{
  "num_hidden_layers": 8,
  "hidden_size": 128,
  "n_experts": 24,
  "experts_per_token": 1,
  "d_shared_expert": 0,
  "router_score": "softmax",
  "balance_bias": false,
  "init_std_router": 0.016,
  "tie_word_embeddings": false,
  "optimizer": "muon",
  "learning_rate": 0.00367,
  "beta1": 0.9,
  "batch_tokens": [32768, 65536, 98304],
  "max_steps": 6961,
  "dataset": "wikipedia_en"
}
Below are experts of layer 5 (counted from 0) of a mixture-of-experts language model. Rows are named router (the router's row for the expert), down (a neuron's output weights, with its number) and show model dimensions 0-127. Each number is 200 + 30 x the weight over its row's rms, rounded and kept within 0 to 999.
After each expert's rows: a language model's description of what the expert responds to. This comes from a sample of Wikipedia text that the model never trained on.

# expert 3
router,193,264,275,206,164,212,224,186,183,207,208,188,220,227,197,159,170,181,182,248,211,159,238,205,175,168,209,178,167,183,256,182,189,215,236,107,196,179,175,200,162,171,263,262,204,239,128,182,235,175,224,200,231,192,179,196,189,195,154,227,192,199,208,222,117,219,145,212,200,232,186,260,152,213,226,255,197,214,212,179,178,192,215,210,189,208,215,217,209,199,165,170,187,202,188,190,216,215,173,219,228,191,182,221,166,214,172,216,210,194,227,190,197,211,185,182,262,171,200,194,207,240,193,215,191,291,186,173
down2,162,222,173,215,154,186,163,216,196,217,203,213,194,220,246,229,214,235,188,211,192,134,204,201,186,191,225,146,246,163,223,230,237,200,209,213,203,241,236,194,148,163,228,173,233,238,187,209,212,210,209,193,217,233,201,205,174,200,137,196,240,209,200,111,228,162,176,205,184,216,193,196,243,172,157,216,206,133,202,154,148,155,222,251,207,229,163,185,224,212,208,159,212,121,208,202,231,202,208,136,191,218,212,154,195,207,231,186,197,227,204,217,208,186,198,225,222,139,163,223,208,128,219,198,234,163,239,204
It responds to: Everyday nouns and object pronouns after articles or possessives, often before of, such as way, business, it, them, species.

# expert 7
router,210,167,200,273,211,212,205,205,197,245,183,251,187,161,185,231,230,235,190,184,203,171,165,253,251,187,221,285,217,170,233,155,172,191,147,196,166,225,193,236,164,191,176,191,220,227,241,165,199,226,207,195,174,174,236,303,195,182,225,181,203,208,182,174,233,198,170,188,188,211,213,210,213,184,188,223,219,135,192,162,172,182,202,147,168,152,166,213,146,201,211,180,179,199,195,212,145,206,209,242,197,203,147,174,192,182,243,236,236,175,223,210,232,225,212,210,240,220,223,185,222,125,220,194,183,186,207,224
down0,226,147,222,200,239,195,194,189,193,202,197,182,183,161,168,239,164,184,235,208,241,203,187,244,151,223,234,237,217,182,206,162,222,210,202,214,207,177,179,229,167,196,152,194,162,226,261,272,218,212,203,159,212,167,139,197,263,196,208,211,167,182,197,248,162,206,218,242,214,192,152,170,205,229,208,162,237,278,227,235,223,196,182,175,183,239,175,161,195,203,244,202,220,184,230,159,193,177,172,171,162,146,190,190,236,172,151,231,168,171,269,182,180,239,186,188,201,149,233,212,210,221,212,228,189,165,188,229
It responds to: Pieces of transliterated Korean, Indian, Arabic and Chinese names and non-Latin byte pieces, such as Hyeong, Mujibur, Bahadur, Kh.

# expert 12
router,221,204,184,146,185,199,252,182,243,191,248,207,210,211,213,213,201,152,238,172,211,244,194,177,254,152,189,231,246,208,199,168,187,209,209,187,158,187,212,239,221,194,215,235,130,255,154,175,180,247,194,233,235,181,157,216,204,240,231,221,220,177,217,227,173,192,143,186,224,173,223,230,230,183,199,207,215,207,207,234,204,192,222,168,226,198,229,242,190,184,216,227,234,213,226,151,181,174,182,175,232,214,238,133,208,225,214,192,193,228,229,178,180,151,169,199,131,159,243,211,243,202,190,259,230,273,167,198
down2,167,251,281,176,216,198,191,151,208,194,233,190,194,192,183,241,252,166,178,161,250,221,211,221,162,168,144,197,202,212,180,196,234,224,217,212,179,239,201,199,185,187,175,189,199,174,236,221,204,138,159,152,209,198,202,179,194,229,196,186,201,195,215,233,258,159,206,189,190,142,221,141,199,124,242,247,187,230,208,209,208,164,220,180,206,163,183,167,172,185,220,146,230,211,218,186,166,211,192,184,217,219,230,205,207,235,245,188,280,150,218,177,226,171,253,201,238,188,255,182,231,192,246,181,179,180,202,202
It responds to: Linking verbs is, was, as, became after It or which, and distance units km, mi, ft before compass directions like north-west of.

# expert 9
router,160,168,178,240,182,205,202,240,202,221,215,210,255,145,215,195,236,162,160,192,201,241,211,188,166,235,200,173,239,191,194,184,206,209,208,204,179,203,203,142,201,186,154,165,219,201,165,184,199,259,141,147,213,248,165,196,221,234,179,179,194,214,186,142,269,194,232,205,183,157,243,170,160,173,146,219,201,234,236,218,204,204,245,198,145,222,206,229,210,211,186,184,186,178,210,196,240,171,174,189,156,188,265,201,226,172,188,158,196,212,218,190,263,231,168,246,181,188,228,159,192,157,193,167,229,249,183,255
down0,180,200,166,213,161,154,219,208,217,208,228,206,197,155,203,201,202,154,216,214,206,239,179,174,243,173,261,201,229,214,144,225,130,168,215,204,202,221,180,206,230,253,159,170,125,182,228,209,212,234,190,200,202,166,150,233,222,218,208,172,152,146,190,173,236,265,226,224,171,191,165,190,170,172,204,223,213,151,144,206,239,187,206,199,218,182,185,201,194,175,217,182,212,135,167,186,264,200,239,246,230,231,227,198,208,167,236,149,186,161,173,189,199,191,209,131,218,233,195,209,157,180,177,215,176,226,214,213
It responds to: Articles and quantity words opening a noun phrase after prepositions or verbs, such as the, a, an, several, various.

# expert 4
router,225,165,198,196,203,156,214,217,205,187,255,206,192,212,199,220,189,176,215,176,226,174,221,171,196,170,210,189,188,222,154,204,202,166,205,169,212,229,215,211,195,171,221,197,235,207,217,199,187,165,168,182,184,198,163,179,221,225,242,153,248,149,265,223,211,221,198,263,193,155,192,154,256,171,264,218,190,156,190,189,213,219,195,184,190,184,202,181,239,172,262,114,183,180,230,282,240,240,215,212,126,184,240,188,163,225,219,247,209,203,226,214,214,193,147,230,197,221,184,228,234,200,205,187,179,186,279,218
down2,191,243,231,256,228,189,178,207,195,204,223,224,198,204,189,234,245,230,192,227,239,184,175,226,157,203,206,163,227,162,223,240,246,181,221,229,202,203,199,208,172,207,173,245,228,232,162,230,152,222,170,230,226,249,267,242,245,258,220,195,231,217,250,209,191,211,233,152,211,174,202,270,188,181,174,221,164,207,188,156,186,185,195,194,160,188,211,143,212,208,185,194,224,230,187,120,213,200,225,185,149,208,161,170,220,194,238,252,224,217,212,147,206,188,211,241,203,220,204,243,196,199,257,231,191,167,229,151
It responds to: Coordinating conjunctions and, or, but plus past-participle suffixes -ed, -d, -ted after was or were, e.g. listed, helped, moved.

# expert 6
router,217,195,189,167,240,184,191,139,194,146,193,164,188,191,184,257,226,173,193,163,175,226,172,215,191,213,122,214,215,166,195,163,212,170,167,250,198,204,185,151,208,201,197,181,199,242,202,257,174,244,214,181,154,170,178,236,173,134,241,187,186,212,170,243,210,173,222,245,187,140,231,205,217,218,192,186,202,174,186,240,250,177,184,167,185,143,141,207,145,208,226,239,245,221,156,193,181,194,171,189,191,203,207,162,249,220,249,258,227,221,197,197,188,226,264,224,221,201,167,224,171,207,216,189,230,197,193,186
down0,163,254,168,201,167,163,205,219,190,196,209,217,189,161,188,269,196,214,172,180,213,221,197,170,169,195,201,185,190,192,185,273,225,177,194,216,180,183,192,182,228,203,231,197,231,116,212,158,292,201,216,252,208,222,189,188,196,114,254,205,213,242,166,209,201,182,230,272,205,178,191,211,208,156,212,205,189,209,210,223,167,223,228,210,191,236,217,180,250,168,190,203,236,183,227,221,229,203,210,154,213,228,163,226,188,164,165,235,227,176,162,243,213,202,177,205,192,184,227,216,133,198,180,160,195,242,148,237
It responds to: Capitalized first syllables of surnames and foreign proper names, e.g. Bu(kton), Wi, Bre, Fo, plus mid-word pieces like Hartle-po-ol, Vartha-ko-uris.

# expert 14
router,218,137,198,241,240,235,200,243,167,226,217,224,249,171,217,198,196,211,172,165,236,218,243,129,161,223,245,191,226,183,174,205,191,172,235,209,248,200,197,179,245,224,244,126,236,155,164,172,209,153,234,131,239,250,224,210,190,200,179,214,180,241,244,190,195,195,199,226,214,184,227,200,168,219,177,224,228,205,203,211,205,146,169,164,204,232,169,267,213,134,170,241,163,222,182,238,203,232,221,199,188,181,184,213,184,184,220,193,199,232,237,210,229,219,237,220,188,240,189,161,194,225,182,205,207,193,241,232
down2,202,206,228,188,224,226,197,228,189,251,146,227,188,266,222,179,184,199,124,163,201,210,165,160,157,235,180,210,201,196,207,161,237,195,199,175,204,166,185,221,242,192,208,153,181,180,218,192,191,181,156,222,178,193,191,288,185,216,159,237,196,217,155,215,215,188,194,155,194,168,185,187,253,229,215,177,221,116,129,271,202,205,161,140,231,221,233,234,216,171,215,194,182,253,266,176,183,214,213,219,219,196,191,248,220,219,214,203,232,182,227,220,197,206,210,183,166,220,224,202,175,205,174,200,167,204,163,176
It responds to: Apostrophes in contractions and possessives (We're, it's, Lampoon's), opening quote marks, and possessive pronouns his, her, their.

# expert 23
router,171,233,255,222,211,172,187,184,216,227,199,261,248,159,212,179,221,195,181,238,213,204,164,208,197,137,152,189,175,206,212,200,152,247,255,167,164,198,198,153,136,190,219,263,234,168,196,203,173,205,197,215,203,240,169,179,179,190,208,223,235,245,213,214,192,226,195,238,180,110,207,181,224,175,223,212,147,247,214,222,175,172,201,186,214,190,238,190,209,220,179,223,208,227,189,199,219,157,129,255,211,215,196,229,215,160,151,221,186,187,187,177,248,176,187,249,237,200,211,188,209,193,162,173,189,205,194,130
down2,229,170,207,190,227,227,218,254,205,195,171,202,170,209,210,228,208,190,202,222,236,191,191,209,253,177,160,192,201,209,187,137,163,221,193,200,210,165,209,240,212,188,223,194,174,230,168,175,201,185,193,185,237,183,241,206,187,153,227,260,214,149,200,231,206,205,226,151,190,136,164,198,198,183,179,166,266,171,237,182,187,196,210,200,250,193,147,197,188,214,184,237,209,178,171,174,213,230,187,219,167,180,244,278,165,194,193,210,226,207,243,240,148,199,133,236,137,143,161,157,256,187,204,235,180,242,160,187
It responds to: Equals signs closing headings and sports terms in titles, such as the = after 2024 Chile Open, Cup, Championship, League.

# expert 0
router,185,171,172,202,279,178,257,207,236,208,179,192,186,199,181,194,223,222,157,211,177,154,223,217,188,264,156,194,191,228,154,183,206,251,204,203,166,270,215,194,194,199,227,197,191,167,266,195,224,192,166,179,238,166,202,195,188,199,206,245,187,238,226,241,205,191,279,234,154,142,175,153,150,192,202,209,208,238,215,173,159,257,165,214,237,189,219,213,219,193,188,209,232,157,230,210,203,190,239,170,159,259,198,261,177,192,166,178,201,196,199,168,201,210,218,213,182,175,210,243,185,166,224,161,210,183,216,149
down2,159,189,233,222,193,142,227,182,188,142,201,166,190,240,228,212,209,152,198,209,204,239,167,191,152,195,157,225,232,213,215,209,196,168,151,199,189,188,243,190,170,182,255,216,160,184,154,186,200,197,176,169,210,233,238,206,176,175,163,185,174,220,221,235,210,211,213,212,231,162,240,173,162,226,193,207,255,115,187,186,184,177,218,226,235,185,164,185,250,150,233,158,212,214,200,100,203,203,219,249,177,176,197,155,179,238,181,208,253,221,208,196,176,233,240,190,195,173,169,174,190,161,178,158,196,155,191,186
It responds to: Pipe characters and semicolons separating cells in sports, results and classification tables, e.g. | Team 1 | Agg., score lists 2–1; 1–1.

# expert 15
router,212,221,220,199,234,164,252,222,201,267,169,216,200,200,155,196,202,200,187,148,220,147,185,226,189,198,131,229,226,174,191,211,210,239,218,209,224,206,239,167,214,146,165,185,181,232,215,209,155,205,255,189,136,211,200,160,231,264,235,140,170,174,193,158,171,204,138,139,224,182,215,178,199,190,208,214,195,192,222,190,220,155,237,158,240,218,210,186,197,222,204,199,226,158,201,224,214,154,126,197,219,234,196,200,173,145,192,170,201,208,170,199,174,180,232,218,259,222,234,194,198,185,214,181,189,200,268,223
down0,216,244,213,227,193,210,247,172,211,217,199,209,250,215,218,232,196,212,198,161,168,231,190,203,151,211,234,181,230,161,217,218,207,218,231,129,240,178,213,193,191,159,229,185,209,214,175,233,157,166,197,206,255,127,200,202,199,210,195,190,165,203,172,265,234,214,212,189,139,188,174,195,203,211,210,249,220,270,253,190,244,174,269,229,253,263,162,221,184,205,221,186,223,241,200,226,148,164,175,226,190,213,250,207,155,174,245,231,161,189,219,140,171,232,180,203,167,182,215,203,202,175,210,197,208,188,208,194
It responds to: Music, art and film words in band and album descriptions, such as punk, guitar, art, rock, vocals.

# expert 21
router,252,199,199,143,171,205,173,261,181,185,176,180,204,263,138,211,237,240,231,183,166,186,262,172,222,161,169,214,175,240,224,131,173,166,164,244,197,213,206,191,204,233,203,164,213,224,213,198,220,158,260,262,179,154,252,182,187,201,218,179,192,192,204,216,204,190,198,177,187,199,219,216,169,240,189,220,166,195,194,196,244,188,187,184,227,193,187,145,202,177,221,243,208,160,165,178,184,212,159,236,219,231,195,164,190,213,162,144,216,223,154,206,179,235,215,130,232,214,189,269,227,197,209,170,189,178,170,192
down2,242,199,212,222,198,241,184,196,232,199,227,178,226,202,219,215,199,214,178,156,219,152,262,219,163,154,203,228,236,224,166,169,93,194,214,177,153,201,207,189,211,212,241,162,198,189,201,282,171,234,213,157,197,204,209,222,243,209,193,150,270,173,181,184,233,249,239,162,190,206,151,201,181,186,242,193,247,177,188,182,181,169,227,245,223,163,179,194,254,162,248,164,222,211,218,211,193,249,199,171,193,214,181,216,157,164,204,142,202,155,186,230,247,176,186,185,196,199,185,222,202,190,222,177,219,199,211,182
It responds to: Hyphens in table separator rows and syllable pieces inside rarer words, such as ara in disparage, gen in progenitor.

# expert 19
router,204,180,211,165,231,211,186,178,214,203,186,206,204,214,182,242,114,170,170,210,197,239,180,161,180,208,159,217,187,156,222,193,164,218,137,241,216,135,202,169,155,199,144,201,228,236,244,239,215,176,137,200,165,271,172,177,229,156,208,178,249,174,159,202,215,229,211,199,195,172,150,170,209,172,224,219,218,180,178,227,152,226,203,197,207,181,201,196,222,231,202,205,178,188,165,227,177,182,151,202,175,178,206,174,254,180,199,217,170,251,149,228,211,218,213,222,230,180,227,250,254,253,206,210,222,163,217,238
down2,189,257,225,229,211,173,242,209,222,233,228,219,170,170,206,193,225,171,221,185,247,196,210,194,142,215,231,183,183,225,175,248,163,211,195,240,263,240,240,130,165,213,222,187,226,214,184,197,181,232,205,164,205,185,179,181,221,172,220,208,157,155,277,210,255,210,238,231,271,210,192,218,246,236,213,212,159,268,191,273,187,216,249,183,168,170,186,236,248,169,150,199,179,205,198,217,186,222,185,181,213,216,228,183,164,209,192,204,218,169,165,250,189,230,215,191,174,170,241,192,175,207,194,170,217,182,181,181
It responds to: Consonant-cluster pieces inside Romance-language and scientific names, such as ass in Agassiz, ss, tt, cc, ff.

# expert 2
router,151,192,198,197,184,158,184,219,201,207,183,273,162,233,227,256,231,199,172,140,216,208,202,228,212,208,199,121,258,215,171,229,182,157,229,201,187,198,225,216,178,199,253,187,233,224,229,201,297,215,265,177,204,201,181,214,204,221,163,212,183,153,233,197,187,149,201,230,205,200,200,162,201,156,184,219,253,249,234,198,239,171,189,190,214,221,228,193,196,197,207,211,175,203,214,140,131,211,285,187,195,219,222,235,177,184,240,226,233,184,196,202,226,234,200,207,160,165,218,197,216,161,195,227,203,206,196,187
down2,168,213,198,214,197,141,233,225,237,188,191,172,234,147,225,167,186,208,169,199,180,182,125,200,192,216,204,221,236,186,205,193,232,246,196,189,204,183,206,179,161,205,191,142,191,153,231,139,198,188,177,176,217,230,187,181,167,141,192,244,199,246,171,199,204,167,186,244,223,145,187,199,198,218,224,199,225,192,168,198,259,200,208,188,254,238,144,178,199,185,210,228,131,174,165,208,205,199,244,165,183,210,246,175,266,220,195,151,208,256,226,216,210,216,207,176,244,188,207,130,239,240,208,198,171,159,161,215
It responds to: Closing parentheses, braces and quotation marks ending citations, authorities and table entries, e.g. (Smith, 1849), WM_{164}, "Old"; also known, such.

# expert 5
router,224,233,185,192,204,146,256,206,204,267,208,199,183,241,224,217,174,154,212,249,194,240,237,227,222,173,202,202,223,207,215,159,159,182,196,205,210,157,221,159,170,232,108,170,162,200,180,206,220,206,198,184,190,179,213,205,193,247,200,247,259,160,200,186,206,215,149,178,171,210,132,180,246,234,218,236,210,219,181,187,233,173,207,190,222,228,227,188,211,166,207,237,186,163,202,247,229,206,146,149,166,186,150,197,231,196,217,227,195,167,203,165,249,209,139,142,215,186,194,212,228,234,211,197,238,253,203,195
down0,204,250,179,204,186,244,233,184,213,197,207,240,264,172,201,253,123,144,181,195,189,193,204,213,171,207,146,202,170,261,186,208,168,155,234,222,198,180,227,207,162,204,187,206,237,204,222,191,191,135,240,233,198,199,203,203,186,177,224,223,248,181,194,142,179,209,196,179,214,162,239,216,170,182,199,202,188,246,176,190,216,210,199,190,275,203,184,243,210,210,179,195,221,177,148,225,193,160,219,207,194,206,173,108,177,181,201,175,238,117,223,239,233,166,216,209,189,222,225,205,168,191,228,209,236,173,247,236
It responds to: Opening pieces of longer English words after articles or conjunctions, such as app-, dis-, int-, un-, plus the modal can.

# expert 1
router,185,169,201,207,130,231,204,186,178,207,239,198,192,195,193,144,205,161,203,239,221,240,158,215,186,221,240,199,201,201,249,191,204,194,224,192,253,166,166,203,194,177,174,200,212,177,212,204,179,230,207,238,169,211,246,216,207,134,174,206,216,157,198,153,265,204,158,199,240,178,189,205,218,183,181,224,165,165,215,271,168,165,165,217,170,178,132,250,199,138,169,197,202,219,197,223,201,228,233,220,223,139,183,214,209,186,196,160,194,137,190,187,165,227,231,228,177,241,113,194,175,220,188,208,240,189,236,224
down2,246,257,227,205,180,219,173,208,214,225,193,255,189,223,207,244,205,215,155,190,196,194,199,228,231,216,185,137,184,228,185,174,206,225,186,239,292,126,199,181,194,194,178,209,178,177,202,188,195,211,192,206,165,216,178,177,173,191,208,235,206,205,192,163,213,176,190,184,233,245,197,192,203,155,174,258,225,120,215,190,195,174,226,234,234,212,224,200,250,224,208,189,138,231,185,114,206,160,215,183,159,156,177,232,129,246,188,188,235,192,218,208,215,254,200,195,214,210,218,188,203,176,169,250,225,229,239,214
It responds to: Single capital letters or short uppercase pieces starting acronyms and codes, often after a parenthesis or table bar, as in DE, PAOK, NAD.

# expert 18
router,135,204,162,166,190,185,169,209,227,193,195,185,237,209,223,197,224,204,238,179,159,218,187,191,159,247,229,203,171,203,143,255,225,165,215,229,252,187,205,250,188,203,171,204,174,174,157,180,155,231,208,168,237,163,203,203,196,200,166,230,155,177,153,204,205,216,235,173,166,247,219,239,229,184,133,180,246,171,208,205,192,190,203,239,180,173,276,183,219,239,165,197,199,194,184,182,156,169,151,164,193,215,136,228,168,153,190,174,244,186,153,154,214,196,210,175,175,203,173,167,181,145,212,187,185,239,221,208
down2,152,149,197,200,177,228,192,193,165,207,188,211,225,174,195,163,215,160,168,161,215,241,254,238,228,209,239,218,181,200,247,218,230,174,253,238,191,211,178,216,197,190,198,232,257,180,257,220,237,188,278,199,198,142,206,239,146,203,188,209,183,134,203,213,254,197,245,154,218,226,199,217,166,206,197,259,177,148,172,223,230,161,210,241,195,225,186,210,186,216,209,198,195,136,246,232,138,193,226,206,233,224,236,227,229,231,209,207,194,232,236,167,187,199,194,188,201,155,205,177,227,181,165,155,212,203,166,206
It responds to: Newlines and leading dashes starting infobox fields and list items, e.g. before - Listed weight:, - Authority:, - Full name:.

# expert 16
router,181,196,195,230,162,261,165,223,162,144,241,226,205,180,235,194,147,234,217,193,216,205,196,209,205,247,176,162,219,184,167,178,234,188,201,237,185,192,177,207,230,152,193,183,164,227,211,227,187,227,203,256,238,208,195,225,200,194,213,171,176,197,199,182,256,164,177,198,212,264,214,166,222,149,147,247,234,251,176,211,255,209,184,213,187,185,176,145,244,147,214,208,216,216,216,178,169,231,256,198,191,234,163,121,222,187,235,200,147,163,160,210,194,233,198,240,158,208,217,190,172,223,238,197,224,162,210,230
down2,232,215,268,244,225,150,207,200,191,226,219,170,173,199,230,175,217,221,203,180,189,137,188,174,182,127,212,250,156,221,225,184,223,167,199,202,208,190,179,209,207,160,184,163,197,195,190,183,210,168,221,205,178,176,223,174,227,232,192,214,234,226,255,218,219,186,220,180,250,162,205,219,238,154,227,180,234,262,203,179,238,152,176,172,173,244,183,237,151,253,220,193,186,214,174,209,208,191,230,166,279,201,243,165,194,210,232,210,246,225,172,204,200,224,255,219,223,166,183,206,163,153,222,192,164,144,216,155
It responds to: Digit groups inside numbers, clock times and years, e.g. 3:15, 10:00, 1980, 640×480, and the colons and dots between them.

# expert 11
router,161,216,215,207,212,214,177,263,196,226,210,205,196,239,227,207,227,213,188,233,202,245,178,223,203,211,251,166,218,229,179,221,191,235,236,223,183,224,234,203,212,187,209,267,179,216,204,200,232,123,219,212,253,219,177,178,233,211,170,197,197,194,257,180,177,150,168,203,212,211,279,212,241,168,142,218,239,234,185,184,233,216,228,189,191,215,199,220,248,130,196,202,178,193,213,223,215,202,311,182,183,194,244,254,164,199,228,194,225,207,170,175,217,231,173,210,159,229,201,236,156,231,197,181,154,174,208,200
down2,229,181,190,189,227,183,230,123,164,214,205,203,239,227,217,170,183,199,209,227,167,218,235,160,193,251,192,251,205,205,189,249,171,188,218,181,220,204,184,201,206,180,235,214,227,231,219,196,198,206,218,195,224,220,185,206,176,146,221,262,182,204,203,207,147,252,147,241,221,248,215,224,199,249,208,224,230,169,175,226,150,214,226,173,234,145,179,233,205,152,172,211,165,202,183,274,206,223,229,156,214,240,193,136,197,188,208,254,161,220,229,240,247,143,236,168,183,191,186,178,202,250,145,198,209,211,185,202
It responds to: Periods and commas closing a sentence or clause, often after numbers or names, plus clause conjunctions such as although, because, while.

# expert 13
router,126,194,214,219,162,168,211,180,188,197,231,246,178,191,199,191,206,207,204,228,202,157,136,216,234,197,284,146,226,145,203,194,209,189,206,205,182,209,197,193,187,210,285,214,205,211,128,187,204,229,224,218,204,208,224,179,193,171,224,210,165,162,188,182,157,209,192,221,216,181,228,250,168,176,263,220,266,202,218,198,158,200,225,203,219,184,246,257,212,232,233,210,246,209,184,176,232,159,241,215,202,195,142,252,176,218,237,210,228,192,196,201,173,242,192,215,261,219,203,238,199,206,151,192,187,147,216,183
down2,186,226,192,207,199,184,175,188,140,232,184,145,178,135,207,270,179,185,232,172,207,195,124,190,175,205,179,224,176,234,193,181,223,214,219,203,208,228,159,256,237,181,205,216,210,223,192,168,218,168,218,203,248,201,232,216,233,224,191,202,153,170,182,211,272,224,233,198,186,193,243,229,205,212,226,217,219,219,229,194,185,234,170,168,232,228,244,216,219,192,244,193,221,181,204,197,202,126,224,247,149,180,174,248,241,224,230,169,208,123,189,251,158,238,181,222,182,173,193,148,197,230,195,212,204,193,187,256
It responds to: Final words or pieces of place and institution names, such as States after United, County, University, India, Bermuda.

# expert 17
router,217,243,232,186,163,186,227,235,245,182,247,217,151,152,220,201,203,226,175,224,206,186,154,209,158,238,235,236,239,231,203,264,246,266,129,197,188,229,180,166,251,162,215,197,196,186,211,248,197,205,169,220,235,198,169,181,212,263,222,224,171,190,199,249,204,212,203,250,195,179,209,202,222,217,225,201,240,180,173,199,187,238,152,224,188,209,218,165,236,178,218,231,171,239,208,200,199,175,262,203,183,128,247,202,243,232,223,164,203,169,193,205,203,236,175,190,204,160,257,225,216,197,212,172,173,164,183,186
down0,133,179,195,253,171,213,156,238,214,244,155,226,187,178,187,190,198,227,207,185,179,232,218,228,240,282,226,247,216,185,249,182,254,201,240,179,225,198,228,180,174,159,188,198,189,224,196,224,225,149,205,230,172,245,201,162,170,179,158,247,266,183,176,229,197,196,236,178,227,187,161,219,153,189,177,168,163,135,181,194,192,208,203,221,169,173,193,276,148,200,211,190,164,164,217,232,192,206,214,174,213,181,191,224,179,225,186,201,210,215,221,185,174,146,235,157,180,178,160,213,234,222,214,205,179,242,213,156
It responds to: Month names after day numbers and commas or in before years, in birth dates and career timelines, such as 14 December.

# expert 8
router,288,211,202,187,198,196,242,200,207,168,208,221,145,191,224,186,204,252,185,184,180,136,234,184,168,233,217,244,219,238,224,206,183,214,191,227,214,169,220,210,147,220,192,245,245,236,190,158,154,198,232,177,139,158,190,196,262,197,203,189,203,180,210,207,217,215,219,162,184,162,172,170,159,186,187,222,190,164,231,228,227,223,176,229,202,163,133,219,170,229,212,161,202,192,256,211,201,282,176,191,219,159,230,175,200,210,156,205,198,186,212,198,216,174,213,166,163,174,258,203,237,188,170,149,149,194,224,227
down0,177,169,158,207,167,205,184,214,214,176,207,208,146,208,243,229,211,197,216,250,162,208,151,133,237,232,195,218,249,177,205,183,185,198,214,202,145,167,158,203,175,194,226,253,233,244,179,229,188,195,198,203,191,191,173,174,208,192,202,220,251,202,251,232,259,178,180,246,178,263,227,170,173,226,179,230,189,153,196,167,158,189,166,194,203,216,192,177,168,232,183,234,184,197,232,179,230,166,211,157,244,200,197,229,246,183,198,214,246,177,181,170,163,268,232,198,223,196,261,201,259,201,227,222,123,190,199,196
It responds to: Short word-internal pieces right after an initial letter, e.g. C-it-rus, F-ir-st, O-ut, Par-am, also -ruct, -fect, -aged.

# expert 10
router,171,174,217,206,181,156,258,234,190,240,250,225,216,203,249,193,195,210,171,211,219,237,195,237,174,178,239,231,178,141,233,152,183,149,214,202,206,218,237,147,192,241,195,177,218,212,224,154,244,220,188,185,203,174,183,243,185,192,202,153,191,189,206,188,109,149,169,245,208,200,256,194,174,159,221,175,176,243,153,210,158,202,161,163,239,181,216,186,216,204,132,242,147,194,238,199,208,167,184,200,174,225,187,216,194,172,227,206,200,163,210,182,195,145,205,209,192,205,225,227,229,224,173,205,170,195,156,147
down2,208,151,121,195,213,223,173,196,234,240,223,209,202,171,187,177,168,222,252,221,187,194,173,156,216,203,201,187,233,194,175,177,152,193,179,155,166,100,174,216,231,217,216,209,185,204,224,156,239,156,177,271,221,224,237,200,209,219,170,116,204,180,179,175,149,221,155,191,220,192,200,217,200,165,134,166,214,160,191,188,156,172,199,224,169,214,212,203,150,155,159,187,187,164,203,151,221,237,183,214,195,173,214,194,206,158,188,198,218,192,165,216,203,199,238,241,165,230,206,229,195,188,158,184,221,218,221,234
It responds to: Party names, vote percentages, minus signs and blank cells in election result tables, plus census phrases like racial makeup, Latinos.

# expert 20
router,257,208,189,150,210,161,222,163,249,210,143,215,173,210,242,237,202,221,230,199,212,228,233,135,232,206,172,224,230,249,209,208,198,186,161,181,164,227,253,245,225,173,151,220,212,197,188,157,144,176,169,209,217,226,190,202,200,203,238,153,209,197,189,211,153,133,167,233,178,182,187,166,198,232,219,208,192,208,176,136,241,163,194,189,229,198,187,136,217,205,197,194,209,170,210,185,231,169,204,199,151,269,218,221,212,190,244,223,230,191,201,194,206,182,107,233,183,178,168,189,169,233,223,228,187,189,184,224
down2,137,212,176,192,180,203,125,158,196,211,198,235,245,145,204,174,221,217,170,234,212,242,244,167,216,217,116,223,213,177,195,163,200,247,191,190,200,238,227,178,197,217,170,211,168,211,186,138,170,218,247,222,194,171,170,217,212,197,231,182,188,204,176,163,196,215,186,246,179,192,150,232,158,166,213,206,201,193,187,197,219,243,148,224,265,212,187,170,182,252,222,180,227,201,225,208,163,211,180,219,183,159,187,252,177,249,217,187,261,152,181,243,217,164,225,205,213,179,169,138,188,201,188,206,247,211,203,236
It responds to: Prepositions following verbs or nouns in prose, e.g. on, for, of, to, over, off Folkestone, and Al-ong-side.

# expert 22
router,195,192,192,187,251,190,149,206,217,212,147,192,200,186,207,216,198,260,178,190,176,187,181,185,191,218,170,156,231,192,213,189,214,176,185,236,203,144,210,201,240,206,255,182,196,218,189,203,208,182,215,222,189,194,200,181,179,183,207,147,208,192,227,238,232,222,190,199,251,219,225,230,127,185,211,163,203,137,164,215,145,241,235,153,206,180,188,186,209,262,224,181,211,239,219,253,261,171,259,186,159,156,186,263,168,231,205,211,229,215,187,182,200,184,277,204,251,176,154,171,208,195,178,181,164,150,145,202
down0,143,184,189,198,106,231,186,237,179,166,239,214,171,201,206,196,173,173,180,221,197,182,155,190,205,168,187,175,216,165,217,234,192,222,192,238,202,217,181,212,217,270,232,209,213,278,196,190,155,197,178,210,204,190,207,171,231,209,262,239,192,201,171,220,189,197,260,160,229,169,237,204,275,185,216,180,235,267,223,213,202,182,201,252,214,175,223,287,240,155,218,195,216,194,186,136,209,203,213,209,193,227,195,228,258,192,182,210,201,205,222,217,195,226,141,178,202,179,240,214,175,180,224,200,207,151,185,203
It responds to: Given names of people in lists and tables, e.g. John, Robert, Christine, Andrei, often after a party column or by.